From a checkpoint of a small mixture-of-experts model trained on Wikipedia.
Training: 279M tokens, 4253 steps.
Below are experts of layer 3 (counted from 0) of a mixture-of-experts language model. Rows are named router (the router's row for the expert), gate (a neuron's input weights, with its number), up (a neuron's input weights, with its number), down (a neuron's output weights, with its number) and show model dimensions 0-95. Each number is 500 + 25 x the weight over its row's rms, rounded and kept within 0 to 999. Numbers have three digits each.
Before each expert's rows: "mostly gets" lists some tokens that are sent to it at least half of the time. This comes from a sample of Wikipedia text that the model never trained on.

# expert 9
mostly gets: "ington", " Carolina", " Joseph", "oun", " Columb", " reve"
router:515503480457482487486466509544503457466493485538499519478506481495536531518517484496490535480541476516504479528465519496477522485514489482502492542521538492500489528500486508523514497483446492547492494513499509503522496516476527498558495484485481503533509504501466507476481525511497479506
gate0:523462517528526461514477515508512485490524529467492495535544501509539515498522499457509483496532458480533529506495514521512529521551493494522488484494484524462526488498480473501500542447449498495501524556478482477529485523466542522478443485485517478542484499486524493494525525510501472521
up0:515459511523492482496480477501499497503535497461506512536518497514518519510532484481520483504514472485532521484503531507474508505551483521519457460500504495471523496479489490497482530456458485499503511522473497465498456553490508531489472476505515490528488486507524499500513515521505488517
down0:501499556523497512455498455467459487460535477461481489537486492531553545486466502464505489530510477471504534549493560519538498486495525517530491516502517465483501480503548494443444471493512475473487578492519499469459497533555521490466501517500464475496511540487497526492523514515510515527
gate1:485479503464532504505522556491506493524491473478484503472497539536499473487474478529458479515482501449518544508523463459484463552502528467486462540538481527507522529487489484516508499522518527496513516482512495495485491506483505482543510528520514473513538529487494524532532510451523475495
up1:498530475535482511508477436523473526450513498546506509515504471482503525474477520471507515525506511560466511503493518513540505457519487490474594471480519516493487480495507472479510516466481458495500510523514509552482525446520511526471499480440434505501511506487503517493496499519502494526
down1:502547469494504507507493466441532480572515433500522468458523497511529465497474548500473489487507512462513507478521522482495476476521543534499524476490513435506499487474517496528495515482460534518533492507511464487510539519481507505503505517510492518505507485498478520454460435522504480553

# expert 5
mostly gets: "ware", " Jr", "sel", " Arts", "tainment", " production"
router:524482432474487490492491457545520471496503476543491508454515506510503533511501495547467513465533490496538456530493474490491501495520528499478497519505520487523488480504452521528478516501473524547457483503470498519514490540463502481532477483460487523528496503474479533496468544516458496506
gate10:491527526496502487515476471462451496496539553473460490487476500500511491490482485477509524480468520478505523490513522507429487502517464495548498497476498551467483517480476502509517530498487449468500517490511527451491439553472471460472509468505484535469469510493502515481471505509537506508
up10:520465474487534493512487498515481480505516523498499543519529504524503493450486476478559504471494459516528540502524435481509522510535517477506527489474505503502512479502455483482492494492504530504507469551496480523483564519497502503478519521494506443522455541507540513471499505492511499477
down10:491535505525514496474450479523483515474531471514449501476510519472515497481452493506482538520461514479485550508549501491541485491558529519493485471556491500499452499512511450487500519465544540486498468497526451552482497509513537485492520474547498490479490487450494485457504553546504499465
gate11:509515527490497514471514501510518487558518511517554512491458497474528483498549470537475500493531517461500502478491509520478478507453481555503472477506486467536506513487458515534568532488488539495500511489500525457447473494484502488468528471457515479502471485507480532502504492491507517490
up11:477434478500502454537492515492552489491469474492517511471537485497466502502509511530492503501481501483484477511545547512509494485516554460479496527519518514462512501508491484473447517484497531505484477497484500539511506491524506523539481530501494490535507494485504566488521496514466449489
down11:504532476516516472528532466556501516496484515509501505505499479492459513474508529477516479532494512515486521558486508550532481470466539499520476501493497462513501495517470480525470500493447459485493515525505491488523498474497464498528488515515530507489523495525520527518517523482515514486

# expert 1
mostly gets: ".\"", " However", " what", " You", "ban", " Far"
router:560489491471494478494496507519537490479516503525473489477549517515525481519495490518491545442525464526529465525466472488498528473474499522475499519530536511492506482504473529560478491519465498545474486491467493519496532534454504488516497514464483519514489502469474514504503555523480486511
gate10:490501494493512488507469483505467483507517520530471464480536492499504454528523475491509498486511486495512511500513501502579483489517543488455507494500488465475540521496467369481482498506509541485501536526522451512481515522457505559500475526487444490484512474481483556486481487504525473529
up10:503443495531480512493478550505520518528507493481492478481510492505481514506501493458483498424504475502476516483486514495447539535519498465526522507521515503496519513527524492494507498447503468498513519478440458476517456567509479523492509477563472500481442534470485515500447495507525525455
down10:517509492488502527505467499514528497478483505551487564502484522530523499461492537494526479522482513443468526501475505517533484524500479492519486491518513505492527536489506466494456473509469522485454493488523524456490494527510541508467477558506513464516483499484455497516463500492485453503
gate11:489484496491505516451513490492516502441476544530556495489464485512462458473470522495478491499527470470475457502484479504496505448512487441517452486476518504509473516464525519507455492496521512486502522478503495504500484436507489467515477483475551522490493481524491528513522511499491502465
up11:543507506518544473517473506496491502518525420494436497491536521484507498480512489501515478499474513514509579489522490473523477518439514549514552504523462533479534484533464466497535480484477471495524505525485476475501528511515522532471484504487446496504505487503512465471507469506479505518
down11:528469484527461558497512477497486486515525512496504514510516524512500478566506461501448544493501516515516466449510539504483513500496534487496499491500521461522491481509549544441501519474528506509500440512504494488450498483507494479531502503512519493530492458524524498500489513496497536479

# expert 7
mostly gets: "–present", " girl", " countries", "azine", " London", "liament"
router:518492462458486466489521486546519475494482503533488527463519493508537506524516503508481514507527462484532468543504499495500531469503499512510501541514519471511507486498456515513497512515441518540473485502487511516510494519451519490546466504493508500527524478473459540480494563497485494501
gate10:545472489511479504501458524504489486494511513546507497500513506480523524508486505492498453449527521476517481517522530509517547506523520497529483513463502498500505540492496517508497478513480487488507502482510452514490547468482474465513524455566487484524482448493521511509502516462467494521
up10:463523487484515518499485431491492490512511480529516539485507483537471491510504530508515485490492474486496510480502487497506518480459521508479531498508496483496503472497487489490502510491537548508475459556461518510436456538515528530474493535526510556484479530489509496471538494508535490495
down10:468497462484503478509534528450480501502499464521525516555494467514464495520511504494526464483501544504510482520554444491539463485504503474480468514505514480491541528524519502520493497561478496521486509489467482502483523500493458522539496513522492506494480566514471477501480529550442492538
gate11:550501525499546468522480543528471475498526512434504495519522475511525518478466497532497484503531500555499490516449474541511531483500458519562473501488494508484528510474509498505501527497461453514485483460471543532542511484492518450478554434468474513511516491528494537493469494496532489516
up11:534489515509535505471489520487525503463525520515520493499522517494532487480468470514459523505518484486515511512476488487532506500468502521514443496472513540526504465459551484559471485494499460510516472500448468484486489500505465463476501507507485506497506515491492478486523522532521510531
down11:492558508452502473534477529492521537537499508478491469510500491481518528502507511468480523502443503559463477539482476540484510503491485498482451483494495476503469484483525511462513517488495467505515512514486504520469519524507539516463496489511494479498486508537532508540488532509523513506

# expert 12
mostly gets: " Bro", " Just", "-in", " Rob", " Blue", " opened"
router:520477483497504498516502502543514490515491525481482507485491493513481535521520502514469538505537489515556474525472496452547501445541508526493518548497534467529520498506504489552492505486469526535428522520490500490488541563445490505522491473467508502536503499478508528497501530524515496536
gate10:479498510526483502498510485521505457488488521473551461493527504465488503509508528497513526468483506456533491540503517501492532438497509504466531495539502494487460491475535545485507521487522461519483510475503488533504481484494527481512501480520492492482453458479538531484510476509498507522
up10:491510488508528499501523496510530463492501529498560482488522472465503468481468522488511530464474466433528475545525518514498484406502508495463542506527511506478468496479508526472524494496523465491490518525494479519517501469481485536496506450511509491489475471511571541493518484463474495499
down10:492521488469512522488442489455477498516487528505500482479504495532519570489502536503514467498491492474496486489481565557437501463505506509449484526501495476483460538489528521482507523446532508472495468525477493495482486482498436515502474483487487496446471468501498512466487493511512494490
gate11:492466520524491487495522528506540479495455531443475501542476526559454562524557483532500526540486506533518494529474487460480500477530505552525533486491504541524519489474502506513500530527523506512507486521549491490503501539488502447474502532524512489510487515515538521476443501511464533523
up11:511549478503537513506496469494467515509498466552540529452525460442521453457450525475509464473489476482472504474516500523513471534460492480476487505487489465475473505523510479484500470492491495474512517482474470491479489466505483537503545484480507523490494483488493463511558490462522508469
down11:521509526533474499518504473524517516496481517499451488497538497496514495522507450499485487460512510485490497498499516495449476530498533505496507534515461482460466534507480513520514517523515498498455488508467499500530524487507515473511462504547506511530497464518531538505473479485502479514

# expert 11
mostly gets: "í", "ce", " Royal", " Racing", "olf", " Ly"
router:509515496496465475453520509520491484485515479530503479477496513477534459510527485484425534465541509467544492537514498532496512466458525505501481503504509497498512526451505536511494486494488511535494480536506534496531475521498508487517465489505504477552505504483463513510461533500497499487
gate10:514498489492587542511519489513500498479469505531507502452454484527435520535534491497445464506509420515517486506494498445496480498461478512480473489515527466543505508526511530538519481508502514496500525492528505486468505496487503495532485485476477493501515499490505510495518495512481491509
up10:480498511516546512514512490513514500460468519496493497458463487526455566524538477506437492522516408541508486520491501454477475473489489479486469502514519462532502499508533521542503493513510521494503526490522499485501497501492516476519498471486496482528489512507513507510514491540491484508
down10:533541513482499500499521512476521508504470504533537514505482450514473486501478492474463484516494530471468487541488479508477515532510492472484471451497498515456472469487476537486487441505490465479508499491532540471519496492478485491494516519469495497507526524506515550493511475505457493495
gate11:508520478519502496518519520498546498483511528524481512499523501470482543507497536496476498554474482490493501502498491478533503491502485513512504510508503485475511479504551484481459483521498515508477494485510481453500477522482492518482480519483502506511502523481524502516484501494508488505
up11:502476493497556509526523516512516522499484499563462470482521464514531519473494525455481479526499467463491511522498491448556496497523524480490517475508537530484468517556529435497500493507515494508471528526514512508463516493474496541522500515468529469526530512509498530521522517498508541519
down11:494498546505508502480479440514508535509537505490518465507507503487465537483505494514439499472489530455495499491482480515475522519497532518498529536496523528500529522491489463468470489522443490559521491485457504530516481499499470517518537502500504540509487479492490525479515500521498493522

# expert 14
mostly gets: "″E", "°N", "°W", " beg", "eng", "°E"
router:501522492525489455473520491556487499488494485492511489501505477484503506525506536561479514502529521530503461548498476524529512471482530554520473523477524477531540496482461513526482491512478517544485482496468529480519497505472518492521465460515489465514482446511498508506523531459492516453
gate0:514495535481516478508509458520540477474525507516476485461515531517535445497557502506489487489509506495480482527526516490518509491499437494507526464529467452490483543499495522470486508506495465484484446546456545526483532533497492494489444506513452492484492513476514495516453532532530508474
up0:503506502509489492462510540533447525514498503510432521514439528523520516501505519518488530492543444547512517498502460502465484517520512476475475539551523525539542475478478480524513514478485471502490544550476500546530492494499502522525502485469465508501529518502500507495548496525491483518
down0:497512567450523529468529489507503501477537501538540479480505481465488482483539509501466499491454497484523508530468468519484513514518476509479463539497516467541508482517496472509495485469473502481496512472480513521484487474525525457504482463520547498470530493505488490509497487470506513534
gate1:525541518513488457504491512485492510486484498479504460511522515488525519457491471520506470485472502502481500548490525504520505463524503480521474478506508524453509467514470500472480481490493509490518483571515478517498489514496505507480496454504511532518478513475486503493473529500517435489
up1:491482509439539514520490499486540524515474446474504498485530512483497509496513484512527505504501514524477480462464508520550513516553482524503493489519504489493511518559473459453470482499473490500518479496472468562470509566484485576502473523470500506478517517484486522536496486581523507501
down1:464540516475515478508524468501484507500502496535503486459502499460510463532527498452464462505527548475502479475479484541518489501530500496490465495503485488527509561534493479459499524515502520481462489515496533521474524512478452521485497522505541427481469499490483568506526521534463477534

# expert 13
mostly gets: " most", " more", "ific", " such", " major", " small"
router:524489470480484477508490467539513455472500473532489524448489521497509516517514489531497518471535496557543500509483483537507504442522509514491510518517527539546551481500475506532516525537501505499458501512512492517509466496460531531533455458516486470511485544467462519513480536524499493483
gate10:534509503499490495489537537500490553505498529493542495496484534525506554544525468514556468460509520486482485474504489468493515504485518474506518500522496523528454521487513539491476533487523499495504489506536521502492529516487496467473486513505491488496514499492500468504490475486490495491
up10:515504506499506541477517492504504546455503488508478494500485522517497489528521495518541451445502472462469490489495483485516464490489538469472513530525506483522477536502524529481466488535514521503488424512503500477502524503486525493507511511467495489501526523446477477554523500464475495486
down10:487450445501498512531478495501500551526470530489532488515491428495465514508509492500510517501496499567486486499520531530468548542503513527510468460473513507527487492514498472491485503491525552545508472514476499496496508495525512496472491514526540432498442491510491529478488522481483501491
gate11:505422496492486511525482557497521498533468526534503526477502530513507505488531501453488523509506499472507521508501446459488517469514478470458508509465510481484517512536543514510484546481476484504486539458532493537535520518486456490522554533466457507503493474511530478507483513518505473519
up11:492462509507456523524499496510502503529504481534504501477534513473472487491514498480465507470518519494537529497527435468505492529511514556438486516483505494511543541529520489471497521535502477499491511458492507512518512553495489468514490502520498499514518493535509444503524493501466475488
down11:529526550527480510490479529499518502489509509473516493536511587442451475462468516518493510505504496489548466520526418509529486495490473474465512475518496508484525520509480485514535528502517524480454485494478436518485451497484534461470466536497513506502501468451526514490487540504488462508

# expert 0
mostly gets: "{", "unk", "iter", " close", " entire", " story"
router:559492456492492494492511502512516499494472525542472525467534490517551532540505495491484543455541497498521463531500483458518524489482511492521514516501561484523490496479505522507485519512469527549463503545487486502503476536471485471528459498491474494546541496486507541513530512521503499510
gate10:494470504495477479478567505492526527482516516465510443498518501510495468500509481461469498475487519467491515522508507550508529479503517468525531498517475503475510471488500495477525493498482492501469522458446548538528504504485505512522451490524501505525458543485525496492490507553491451513
up10:505462513480493491472524495504541541482521545462507463488515500519493477503510463482487477487496519478491514495511497553511524495504524497517545493487470509503464443467503491471539468505483462501480523467461535529510496477498506529508455477535518498523446532476535494500510499545487446507
down10:465509499496533483523474488532508547482486509491502504507467522483550466523488527436514497507506530515472513508539479535533510499483520487446546490473492506502520511487519488463518474536443509437545510488507540506466532552514480497514506483474534514503514464512514516496482486523517521528
gate11:482503485487512502526455507500483474421446523521507533497429481471489502473535462490467510485493498501518520483490508475503524498533499492470445512543536474486497526549483491469477509538525483495518510523534457493548476514483508509495497477532439493481566517497541521508480512509524544467
up11:496500475535456504529544508506530537493523531495500499496494558494500475508497536509500470497502501517472460485525527511553501471496520524505536497550506505498532504493510521472474479472486521486477550507528476498485499540481463502561475519503583509514492483477466473507503501494491503498
down11:505509465481527455495505481536504483544488534487459533477486531493477495494523509483519531503513498528469460499505481485453499479502504515513517503565495486536507478499498467503475464470496527467497498481473512536487479469485470463500486492475513493514525465452485499451485456480527492485

# expert 3
mostly gets: "|---|---|---|\n", " Album", "|---|---|---|---|\n", "|---|---|---|---|---|---|\n", " ±", " Lu"
router:520517485528489466515496450560523498500510502507487508474492482486520491506516505508505555452541452515562500540461479494523484498528488495512480501540531486536496490469483500574472481510451507546477465520471529544515543530489500488550472513474493520543491497498495559511484530505499501503
gate10:487562510474465509497499522515470492506479491489561424445510520477468485491501481484497499491528509489489472526438541548489495504500502548531484488533531538487514527502476481524477500464522527495522486527509492466499487490515520475515457481548543486512506523509517481571485515530548520527
up10:498456498493495477504488492484539505508500516484459561511514471527547478507538485492508523495486532490520498500567493523526503518520486467505524499477499519509492509513504436497499490542463463489483490505531538498485500533477461545496500520489470517477469493508497571433464490457503521439
down10:469468502544519463484498464542495463474522516469496519498549499500544537525480542486471495481491504501502451490505498479470533543491468487504524494479510503481461479484507503517472495477471483522535507503509507484499456535488471485515479543520541468498482514488476536478488481540531501472
gate11:506485456505504529560502482486524521516485536542480471538465477481489558524498475505490516546515513488500474459474485471525482504510507548486516496490480529518517484504513488539478539493510552514514483509504536575477519504509470554481487535544497507506510521480522466522456517469457509517
up11:503474496446487456482485468487501519538436483499490547482520490482480498513463534472500497436511486510475550507530504494478510493454490488473541493472497466485461495503485487468564495491508473499502509529491446487524483462491523480517509515484521487506524479515477493491550502518511509519
down11:523489530490511518506468501480529509486461457473500552479468506490513487505515485499498518512494473494502487488499506545539516490498469482510525487512462526502492498481491496496544503509458481526505490537498529497490498477502536484490534480478507489486525507524460477519532483523439524497

# expert 4
mostly gets: "′", " Sil", "31", " fig", " bl", " Died"
router:482471472477489484479515499522552458468484460527512531479493473546552507493497467526488486487519539487552497545517490496487494482479521492473482544512552508520524531496437516519459528537473497502474487497478513487497536494477501518530490494490502479560516533474496539535462563538473514518
gate0:502468494447458512433499542502517508486511452477535485475513522549538448493544473498500483479500531527493473572456513527468536464518531422518509502511492513513476522529529496491489519482471479504471519486506495522512501513519513496555476504500464490531466452565493507538519497528553515485
up0:482538522553524474512496475510507512496480553524474505507496511450484543510511550500486497531498472477485513471493504515560466513468488553484465541503521493530531452481470489547550465484493552500512492499490510492498485517473509502463486504480550506455531517445482504488496494474450420565
down0:496511497534511488515530495484489471467455518521466464485471485481503521497486520466522503513467485475465525500517519511519513503479507518510499505511527508486517476467458513507584477496515498505512501541501511501494534539477552450487499463497514496488492514478497489477527503520470463531
gate1:477499513470493488510505558532450503499498478486492438486502523533554460488518508517490530481515528475485493499507462476461490518529532467546485500478495507473518505511478464510496517529543503504503505496489507489495532478477499533511505501493504466508501472497520495513540511449530536534
up1:549470488552496508465490511497491529502482505469509524504499457524530508505535465490539483460497475571476483483490519480459503528517508517505492511492518506495485448472489519463501494491525475501478515503515481479491524520472480481539490473482497482496499514475503484507496521514499500515
down1:501540528503466511530492493513467487494498502499502500509479466449509517485519461482503532450474522511473489495456472509519476475484470491518521527496496487505455513506500487524468525518496517521524473480525517509540545450491495504498494512497513507476465528496476506487412511482504496478

# expert 15
mostly gets: "_", "lic", "berg", " novel", "acter", " Har"
router:494490467496535494505523477516503503532489520503476506480548477530537521539472500510478499487529481465508438540500479530483503486496505508473476554510537498532504519481515503526517502529474525535454485527489541549489532512477528486549471495470482502542491506457491515510496534487456500477
gate10:481523544477485483539494491520511486483495481467481509530477518509505532512487509482518485494485534476559452536534511510493473496513529545467505526488504506511499488509507468491473504507494518501485476475496514527527561439510474474533499538468494523476499503539501465551466550487502521469
up10:518452479503500515481511486502484500499506521489519504481509502513504485544503528515469494515508426505506538447438474454488499504490451485517496509518499502492517501520482515502538470491491534492521499475490475489488456519499507502483488492546460481505490485511541496472536485483489503519
down10:460483465532518493494510519530514506477507475493520503582508494495459497517512524495544476487497456493509470531529489485504509447500505478478503493545506487472501507509522528515483508480505543485493520518520502509492501499500499520515501492504525461492497570468515511468503461491503531434
gate11:492484565482509541506514518505472507524532525459544537476514513480509551512497502503514484539525468508530480487493451541515546529527503491510501517474499531523496548555530492510580500544480511499466513458497494577500538482507566477495516507498485492487495539499489519517519494481492465510
up11:521515435533491485487512500498524498491483453516460470521489493532493470489493476497461484491485505466454526503491548464475456466507483516482511465513503473487522449428496508520432479463514483492534482531518507432486483536495443530496458506482511505514511490521543480498504508529503540505
down11:511486492529510452468505513498536473478487521490507518529456512524480522525527469508466528483522536520506543496487549482487510494528501541524525483479532544503501514449497512495497541523469491508501484496510541475473510496480497479516527499506552484493527491467521469493481496548472545504

# expert 6
mostly gets: "*", " Congress", " bas", "ott", "ron", " Mill"
router:500489480449505458504500491547524504504457503521506498485520486481549510533482530509452507450530484496514480534469480498535490484534513513503513566494525492545505508500489487504523517495468538565476530499479494527500468542444549499548500483475497519501549455481500491477507511474474499509
gate10:497503486515505497494558520505487493513463567540463522548471494533495513479480516491514459497480519499465489478524529513521507522500527451463493447456496525513498497457487541527507465553508531497489510494520545497511512508503525474514495492467511505508548524529487479485455504469516511513
up10:487542493526509471481559508510498466531477488513451508491485526491482503491457523515496459534500504450495478533529505536465521492478506467480455459503499522516499503487500521535499504500530504505475464511510567494514487496513527443505501514465507511493514522499498520495478500485557480538
down10:495504484488549450508473476501496463514440500485487478497488440495469474508511487514516486521533514561507499489486475486530541509532518550493490445512461507456476483493538542492486475483457513493513485550515500497506497507479521483522523489491509474495523488535509496487507468537490488522
gate11:503486489503496538474496476517517490531505481496498512510517517489512481481493507517534503500530499454525505474494538515526525494449522504478499499455510483476473521481520507488467532513477545519485518508516520451516473525501527507521480477452482478559492512504502509508546505511510519397
up11:498518463529497514526536473483503507489476479538493509440506502491486504520480486484465428511495444545518461475500485492526512483527485493514480502538489520544532485487515512481491463510485496484513493476505490526485485521479502506514534491521493516488540511509466468542490501500510479516
down11:484546473456483545441526543476456480471517468484508439539514515507540525558544517473503513483546479507527524481528496529482464474479485480469514472504540485485496475425524510516491551476494505487504457502549496505487516457507510487479504456477511534486507498535513479468479505470472544452

# expert 8
mostly gets: " actor", "rama", "acters", " episodes", " histor", "enced"
router:523486487504484454498511470535514468500502505502488502457520484486530533508527505534482521498541471486533428553497502467495530480519492519523499519501533509521461503496465529541487504499456513535441485518499504496495506552475486475526492521462492495526522495469456499492476516522477528525
gate0:503465479488570520511464433489504515459487456466467484509516472501483511541468511515490481509485497493466468505475474502503505503480444520501459502494485448498483503522484492498508500530501542511510460550489504524513512494496510495479469481460499489508491528485588536501505493515489504500
up0:506503471492523495501502477489488528490521447470462463481502506531444522505499479512494546550469500533491505510489489469526494501548522494496523505472479496535506518509481454464474526494554491501505500519525503525500512500526516574482488463467464526470498523476494521483487503493475472517
down0:483545497516502470507468502489519449490496465481521499526459519506466483534500503526524495498517476487500484459501511482500491490493546475524487479494533523519547525499564516459459488519542500518515479455519447513464548492534482490432512495514519542500537488515537477482501538528515512579
gate1:508518494487502472472475487522501473500491501526510513498536472513538499476510500508511491464503547530519457509485542495506508464523504549502536497485525538508499519501503511509496499559487473499478499507496504515503518525462479458461478482474518481516490491544456508521474483506510538566
up1:496518502518510521526488508495498529489506494460500500512458544476470503536510505496491513515490466462514524508496470531487471556498516467482444510549488484488498481492495506489506496494507510521510489479507493508502508472507543525535531526553486491480503527473535499503498494489500421453
down1:491448453507527505542492462471499475491499528525538542466484500515472516493517513511510461535490458447490476509465504524475513507536509496462544543497453525514482518502500493463478477471476484529537529410520513523460457464486519519533511541458498483544496496498495499510453480484471478480